From a checkpoint of a small mixture-of-experts model trained on Wikipedia: width 256, 4716 steps.
Below are experts of layer 6 (counted from 0) of a mixture-of-experts language model. Rows are named router (the router's row for the expert), up (a neuron's input weights, with its number) and show model dimensions 0-255. Each number is 500 + 50 x the weight over its row's rms, rounded and kept within 0 to 999. Numbers have three digits each.
Before each expert's rows: a language model's description of what the expert responds to. This comes from a sample of Wikipedia text that the model never trained on.

# expert 28
Description: Heading equals signs. Equals signs closing wiki section headings like ===Elections in the 1990s===, plus words such as Geography, statistics, classification in infobox headings.
router:542511475444548468511495464520484547429520555539463561484464448545510519553378441492551565534554543618517455508449561553558544594534427469559590548458467553530383386541493463546551455489537538529564501456464493551464506575537487473430449518427506484574464462550496534560515469576519476478483529477483539434495459489531543438501428511498535528486532445554519487547502530580497460518472466525412552563378511541491478511446434471544546487522425415494536392560457523564564523474511562556445400529606544510497406489432431418545549473581456424477425548452483508598468434506539529626553503551544547456506527520437412483495557453506476497392509549593467494599493520540447532486555531504486566457482506498555490564507485433509473490446565431516438514472654540483515447577560557
up4:585511487518431500581572450504409595486447543372501499520494449502481478492560488526514505596454582553481530471518570442534466556485387440468588496441449507515445446559505556552528528582532514543441468544474513532525523498465497522540491519547479496654474443424435459572447386517524438497502540455556542608412517617546525514500426570592465611545481501516554477414516401561566515519446512519554573477527519415477467519504472524514517571507514434477522461491547551476591486527461596521425464525550476455577457523519500423509513542502495491413478494492571424504491574542432558509492495502448497507474505463474463579539587470569456563512475493475387467518513479516423450534650478510491555474512606468516497512515449506503442420517549569544493592512547501493485543454463627

# expert 55
Description: Table separators and scores. Pipes, colons and small digits in sports standings, election results and track lists, such as 4 | 7 and 3:15.
router:548454516479460477550495489537445545468404541418458425400517534490533485524510507480507499488540560526446446524589516492426540526480560498458551613473515473548563523532479476535569529482603407599497540405438563417436525551502452480543425453610473496499495494540439461490473462457412553542501465523559476543475503535496515414444460559540469460486544492532360490459446511580464578434451522464529473452490483542528452485506488555496543380451486486527539531396483543430557568475517500482493447526461466552451504422375495539442376558452434548488424517466441433563461519570449471482445551556429449471501497489544429519503603575537552416467512432505514600506505469572561414419490402523461499555518443493517498449436549510468556440471506488559388557518522525490505549475599414
up6:605476485444498518544501511480460474475491517514576551494486519484468504525435453508451440525422486460521420477531532548498499513477505536523473505484484485568616518396516492541494502540482492493568537399377449587491523363613442516565539576557516515467553560529516506480465438481460488480611524513534522502545497488453478483581479536342454490469450594559423493596520603580616454497507458405463514490566515534564548525565472559604615453514538458408514474477491488485465513501477448567485522487453422463573477462491424534484525485461545473543470478585516493482508487594613561461516552511524426538453433521532508566593504548506437412485505491536533463569562452425511555519454427437572491381541564435422493462414551420440523509545482497491518468521478478465402482459473481

# expert 20
Description: Consonant clusters inside words. Mid-word consonant-cluster pieces in names and titles, most strongly og in Google, also bl in Publishing, w in Chowdhury.
router:464493416544491520466604454437466493486462408504529469433527474447423510471483398516518557459485525515491413526534479520475519564422501480412476529492471551534598444475495464475424535486536488584553470572448484463531579411498464481486526409550477553575479527477482507524527436458520557553547522423442416548497439583516515496544494568544613582534480469548552512545531420440529526577584571491517491466487585475451526458516573614470539444449485620454594499422629542542502497462477496524470495571520527446561503516485335492475473441485439402564577536545519507572423581611575590475456509548537433529444457443516515500441450495521500563520517523477470496503549460497528477414496432568505537576530464448479546444539434540492436499533487589566559475493474395458506537491474526
up0:398543466505474518503495466448456525450566458547490427490478565558532432530504544419540470471484479550493487549567532567605562532529466466557514519437518582556539507512525408503480486610454480495508602533518478535533557564603457468534554429445534583475538402515546530522577568544505430572482505438456537534434536458433464438490478599468529531575428499497508447556521483392448455461583556537540570585486536499542518416423489515592502413475523500480523582507517519481583500511401573386533468377484531479361515510438552521458501415505471532513548495502496475446443487564529490515472409451461474449436535539519506479453545478504497544466544570535417523602526492502545441486514495633496483492493425468480498482582509566514566459561588466411587412485532536529531543526511569

# expert 38
Description: Numbers in tables and stats. Numeric tokens in sports tables, measurements, times and coordinates, such as 199 lb, 8:00, 183 cm, 7°54′.
router:553505432510503488478457490539501444487448482509429581464558437552548532570548532462464445565518452531455492573525457549475512480437466502487452566447456443531494402466549478528481488547488453513553551403443529513501441609588449494526483575590548483522535555467447585533444499506511475529549437495408439516602505451541412440428484524502520511467637533554551386466473530475576364475472535486550456525519550573426529527404526467586497537549454435581454493413535476433517482558588517503482510565446468437475452430397554562501392478565382448381459525476488498508525553481472438496487523542407466578482490455515490474574542523476507447459466557445583492477424492538587532510473480502611475522457499509490543472460517499478579489485448498531542554585448426554481566448583499
up1:520542512494381495521495483513567623445527525579425506513417539449500537510580468422486474571444534472554516503426491388502502568511498462533435472541456426449624461490481464524558491451507530557446485494530514470482450509611427469491475500439503431514423514523551440505473423502430480556475538402417498445548539526459544526442566586501462527578470501531521477522447437432469491456526493448488504605526562541427483570548475422489491423486500470604476531385560526480479491506508472487515470522482499459510426516414411536541512526442497627521537593480529522459466443593413554429427413501441419488513558447481513573530535524526470399599462492484400596549566529553554552573568428582486537594451514470482505439526486449483474579520487494427489577533526519490472529428530490

# expert 54
Description: Narrative function words. Articles, conjunctions and prepositions joining clauses in plot summaries and event narration, such as but, as, while, the, each.
router:595580576556498514479580519533570494425562525517563497505451392403468487482541512591433464538505479453528422545543634458421583467437434554525473538550518471543412500555513561497529477508417515510479425469525449508562525510450480513458546526562449463513516520406494574539492529530552530507415510533492476462564494479528431498452522490548518560526548478530387499458484375543528556472493502451418499507452475528493505454448462438511409414427553582572487445394542510474482537548422439499573511503458479523527470557522448410513551531459543507447460525419494414473445495477532507407503542456512551458485485421511468470543620512512582463447524486477526457481443480604527504502398459465470496541467499411374462623381485587572491413498474513501490461534417593503505530465486525
up3:434534538406495472605569517447429468529452470404553435507452611496518469478470538540556366612477473522467487544416461461533587593523477476536510419509490533551529466497473472524517394570481438420460439496496570520556533484480442517530485496472518466458573494421538367429481525476561523537521503571453433491408474458434504423414470500532485502550615450553449575417529553475519445439514465498459506443470507408540436463408484534527506467472471497530475477558535507474549528437520527459480473463432441558519539472547523515461489527551422547499500595628473530406498437527466465515487636515524511474498480504481439451495540499493479488437566595358529478485450484560475495575483465462581502540526372466535496561508536451496475490509632563531464494512535417441515541500450483

# expert 41
Description: Mid-word consonant pieces. Inner word fragments after an onset like Th, Gl, ly, such as Th(omp)son, Gl(y)fada, ly(mp)hedema, v(amp)iri, Heav(y).
router:526419385561407482457510475501539576483466524580520552449541428441438526431569413455542458387445486520488510595431527414596564519476602465365497519415411534576480512420538437450511533481511575497552476525429492466587486553440525525415571541494539586505529426420566510607558477463564492445504579371475479514469513518554470519437444563408454531522454584562480482445477467485460526507511468521479486529495460487433433521558490496493436475489439485536499551531506547547523459498444505535472469502535433555552564487539430543484485473499492419499528430507449571540474516576567490472548457507549475592518602434595514541585451511549541477458518455454468572506455478486459502572465508572536523514505493464421459463539459573571536491502480594565521513445463428496573429568510502
up3:412512515514568491469520435525539487499461508552512481524513555432577494430453502532541410447512507506494393471561466495554517534483481443599445478573448527487434603503533518467487413500452461446533489387447529606496500497499489456536466488449479537499507579488516508493495524533603521527490473450449450399525555513515586569531496531423528507500508561520422512531568425542325347536544503552535429557433543506598539480476457571572495524471551481488512499547437438540553458527475408504472623417415517505426524574577494498513532490466554377461560546582545590566515455490406485511499549417586509444465477522526559494562570483510499510444455465484563546492473422579536512471480460561549513430436519492527469490512492584549478536555382509487488530504567502449453425470473421

# expert 4
Description: Proper-name initial pieces. First capital piece of a club, place or person name in sports tables and football prose, such as W(rexham), F(K), Tam.
router:460492417448448498483440595537581553499496513472514463479524427535498510559376490422475434532495487428542565497521491489466566492469408474466401552552512499513493533508492533508481502515426442540513452472534385435465444485540496477443523478606529510512480453570506545567500564503586501485595518461465399577583475537433482533518527512516419465491519435504457418494609430484489512559488534466565454488454502535494550543514470387434487493525484429437468496462500535515433509498524456502475566416461481420596536459402534566480460584444551556458470505470557396457520468437473485525525511579520557416559514425554435529479470436525474529527520528477450528456592464423532619554514545467402449554411475448490464434583448447545514511443564514420442572476667465414497462457460497
up1:497487521554472503521501540479391503447438516446530453508442553531492534491553566498548476555558436468435546519454520458531450575510458479440412501550471576587509431643470540476636536465536469543531522520416496507532447556516466504534437588514503457436491476527463423580524431527474575545439523469522473476493516517526459512490423469424496487444444517555552537512481465555513546498530494447489516529532523420484483554435490549442483622474515485492457551601422531610417590587465437524438553494469433512541473549652502450431501452488517508564397604592423484476533448391487588487502456510477571461537454534506473527546553499400479485373495567485479511437523571447521568455452549455499537452493456522498458430582509590548420400418495414525515541496478498495503519447496506

# expert 10
Description: Table cell separators. Pipe and semicolon separators inside tables, especially election results, review-score and statistics tables, plus headers like votes, scores, ±.
router:491475554480545400414508418560478528544531583427541559534547513544565542525540513547403413515597557516542403494551566527439478584579528425448445547467517493458381474431585416520503522480554438477604453472488464638499491501563520521446566465491579470546470528478508479572500491526436523563552553489398555454482430475529500457443386501487522499496523557570461511439498599528466508431452469509454530526507494469486460610439526516583556383422536421491511460513497556447558485541484426504527465592529495404457550538519390371461517454526466443415514464484444510487438512527420423497570489446528474533550470512450478472586514505457503455437471526497529429579478509563492470443464558428467512444479602515557494565464548464471540461502541456502480488538453512542463461503547470
up6:393494540534452430488462524415439487507482575522541391456455371457449514581465499517422475490513485461501503459573483490483491632525506477539479471552446418520523534513509496532494535483459463487608576541541469498534450514494574524496371504509451544423530509551493523580526565557513429428516529532478475459423432476515595496542565459514504549537468567575528428471554593535426479536530543538444414521390449454453514552429540473488520498443469439529552459459498463468513558492436539605520578608564531446444513517453432495529513468456526561438541406589552514469458483391584560622545467488583532507494479470494479477432543504502500488481432522437501533384404540558521465489478571495414453527524495551542463495486521530450404483614570470505525477524481515528513380487441466

# expert 19
Description: Title-initial words. First words of song, album, film and publication titles, often after a quote mark or "of", such as The Hollywood Reporter, My, Your, Love.
router:431549497543498524534442633483553476528556550485472406516605395464555514567468518529443520538523400538573520416555512480475450532492514511496479471506454443516525646536418502534488481428430476546575453445478382441538445462515517402406532495555501496557514506508532515451506536485515561541518458476513451431518520491526414480482501502552454406518408596502459434479529495607419418546467472491495490544506478579510572464541451511519551395518557456519546477433494524415466610509479455534541610525592417486525588447541463477525494550509533566406557555503540538453561485577563593512499481512547490504485499418507489563440476507464486558569499536536436535518567434503554496527420537499400405423470530416454496577543470444503530430488482521538464488517507410490512388538479537
up0:486532489513431476452462522464531508487464441540516457524533621459394460419485528470546432466424515442374488538521434546469470519503499477540545518511457505440445523422449502502505519512501512490512473543450566476489499526513517491594477456458520474427523531591467548507567424548591437462556536470517424425552451532558601545537517401430372527469569607502475512507479579554560510595525483485570506520427541409410438398471427611532453494401569440493555532503505448507460515487457541481546521539558530432576425532473491436541485530420612558481433527520511466523576486480584385499483459498546528525526502513532483501593516516548563542465460423553442469490417531487462553514555531531528370484476457542448451506548591582552473538558549509449518573492521518389462481570510467

# expert 44
Description: Sentence-ending punctuation. Periods ending sentences in biographies, mostly after the opening definition line, plus paragraph breaks and clause links like but, although, while.
router:541570472551491514562522554544586428543542568474547509533371571528521534475551489542582555475537535560543399473589593550486542436433467506471479448565511566541438507499457533433477491420533483527496544490499478456542444524472592529425496545410459458527525502456473477453463507537544491588502552596581585430549490448558546429476451482489404602395567412478429456522564531508458508510574469518465462533530452565500439508428560485514489566517560476531520433554558496577486482412459466499483521445539481572498487455521490453616602530535534415441510513457574427612452501524518483560543593477370532446441581434488513573456498478514506574460536502471528445496473563563458577432489522473478470434562491463492528480527620558477472437461477475466516404526483494527462542536562473
up0:453583486520531587493599650443445523457423524575590495401504495474534532565566496503470546460534491488387430608495526492457553488562530528413488523446467528572586457455481535483467499435499528579526393497500489483492523511443483379544531525539442499461627504430512484393489463498471543466508506560440433433416496463492417442544503461527489389523508425501456445507451568485542465459549557493452541500550411516505618436517472483476488459501481499432496570410501468533488345487450480503608501452479521487469500530476513504436480565447424499418486569518520503526577450475437522529575502607533487540487481487558500449440568527547495538511573519498535600446427566529529456477515488473491399553506450510443441513534413487450476535461420537578415493451540534489497506537549497

# expert 62
Description: Song and album titles. Word pieces inside quoted song, album and work titles, such as t in A Little Bit, wn in My Own Way, thing.
router:547507566489523503535517522444511452547525489579422446464550448500432489502568383540428486498473450554571471545544461513441527566551427442450524513518508497524456564511462568555418484510497478565533474558471426416547477423442586363427571493423429522580549475523564467530532480485492472478502512499453412538450561548559461599465530490462603540536476492605544468480482514529482563525495520510520396453561451550582477430480473559419563496524447619507587486419506512477519597420477426443490501515600496554522584495527468472491500527483430557604481488458507548482543602481600574429529583515576499523511476428476500538488536411515550374476553477486450482463534524494447547482486489570520572528560482513455433499510424491517465417527511501527524506414416446533602466504488582
up0:533508442480505545587456612498505472544484576553550474460578452426513386446521536525414513503479573480527591424461561486474484515510451494582477495439586501518483467553459533467555556464403568449411470565550517490540479498492493548417600455518587509518433558390520456525479475463526603519448427596485511395492532448453478506455499490469549543548606374525554474540463626452487546521470532456483397508479517481567453403474451487495430523514491537531453492490512534446543515499521492528536490472526523506559555472409518442486542558562479513480489433482494466555484512587518514512501559442533514487506488442573504418475490560482548558495530544470539504523574466570623490568536391482525501543458535444458647494461400457454535392474543509490517455449490467445402531588521596

# expert 2
Description: Name-initial capital pieces. First letter or syllable of a proper name, mostly given names, such as X in Xenia, V in Vlad, Sh in Shiv.
router:552502513540587567499493481520522486489446496578443530501489487526576568517484580528420549487508528516531458475561467528492561548493441554484485529486449471465483590618442558549437546421490505430587490463496402448503462416536576447402503490525513580514491462467522529529535550586545470424467558453462347512529477537463574453546542617576411480506456448485494377505452528440503431484480446489524453582489460466446478464488549447518568469596587407576438453511473517494450499390467416559504594421612528472480554463435583508468519583481482479497485496522556477459500549447520402503532414575448465446509451457449555458425461522523444512487574465448489463474573442436450533530552465483476457412492459481412505542510538447553541505503539542514497472506485427449530422493623475
up4:446573443447446597482383548520538414485507498519487491525486493529447561533473500603500581492513478584545502618492412464501500568573468409504500522583527541530442546573526594484553520564492429420454535460427442504487575536574481355473482516463540429595509564539542545512514556553383519538447547511534468529536527504471550519501518536480505579451527525443556534508492500546480408534459463608433476510484492475535503466431472441410477479515476483546498445474464468454409491499459464507543426478562454428470483477590579511506567482496467455492472517490487499479501521362528504557494541470366545452530378440577517507508487511500536485508509494339473469582552523430438530509466562471497451432403367468547544471473545496537470424481510505524480521506488563581466578547449501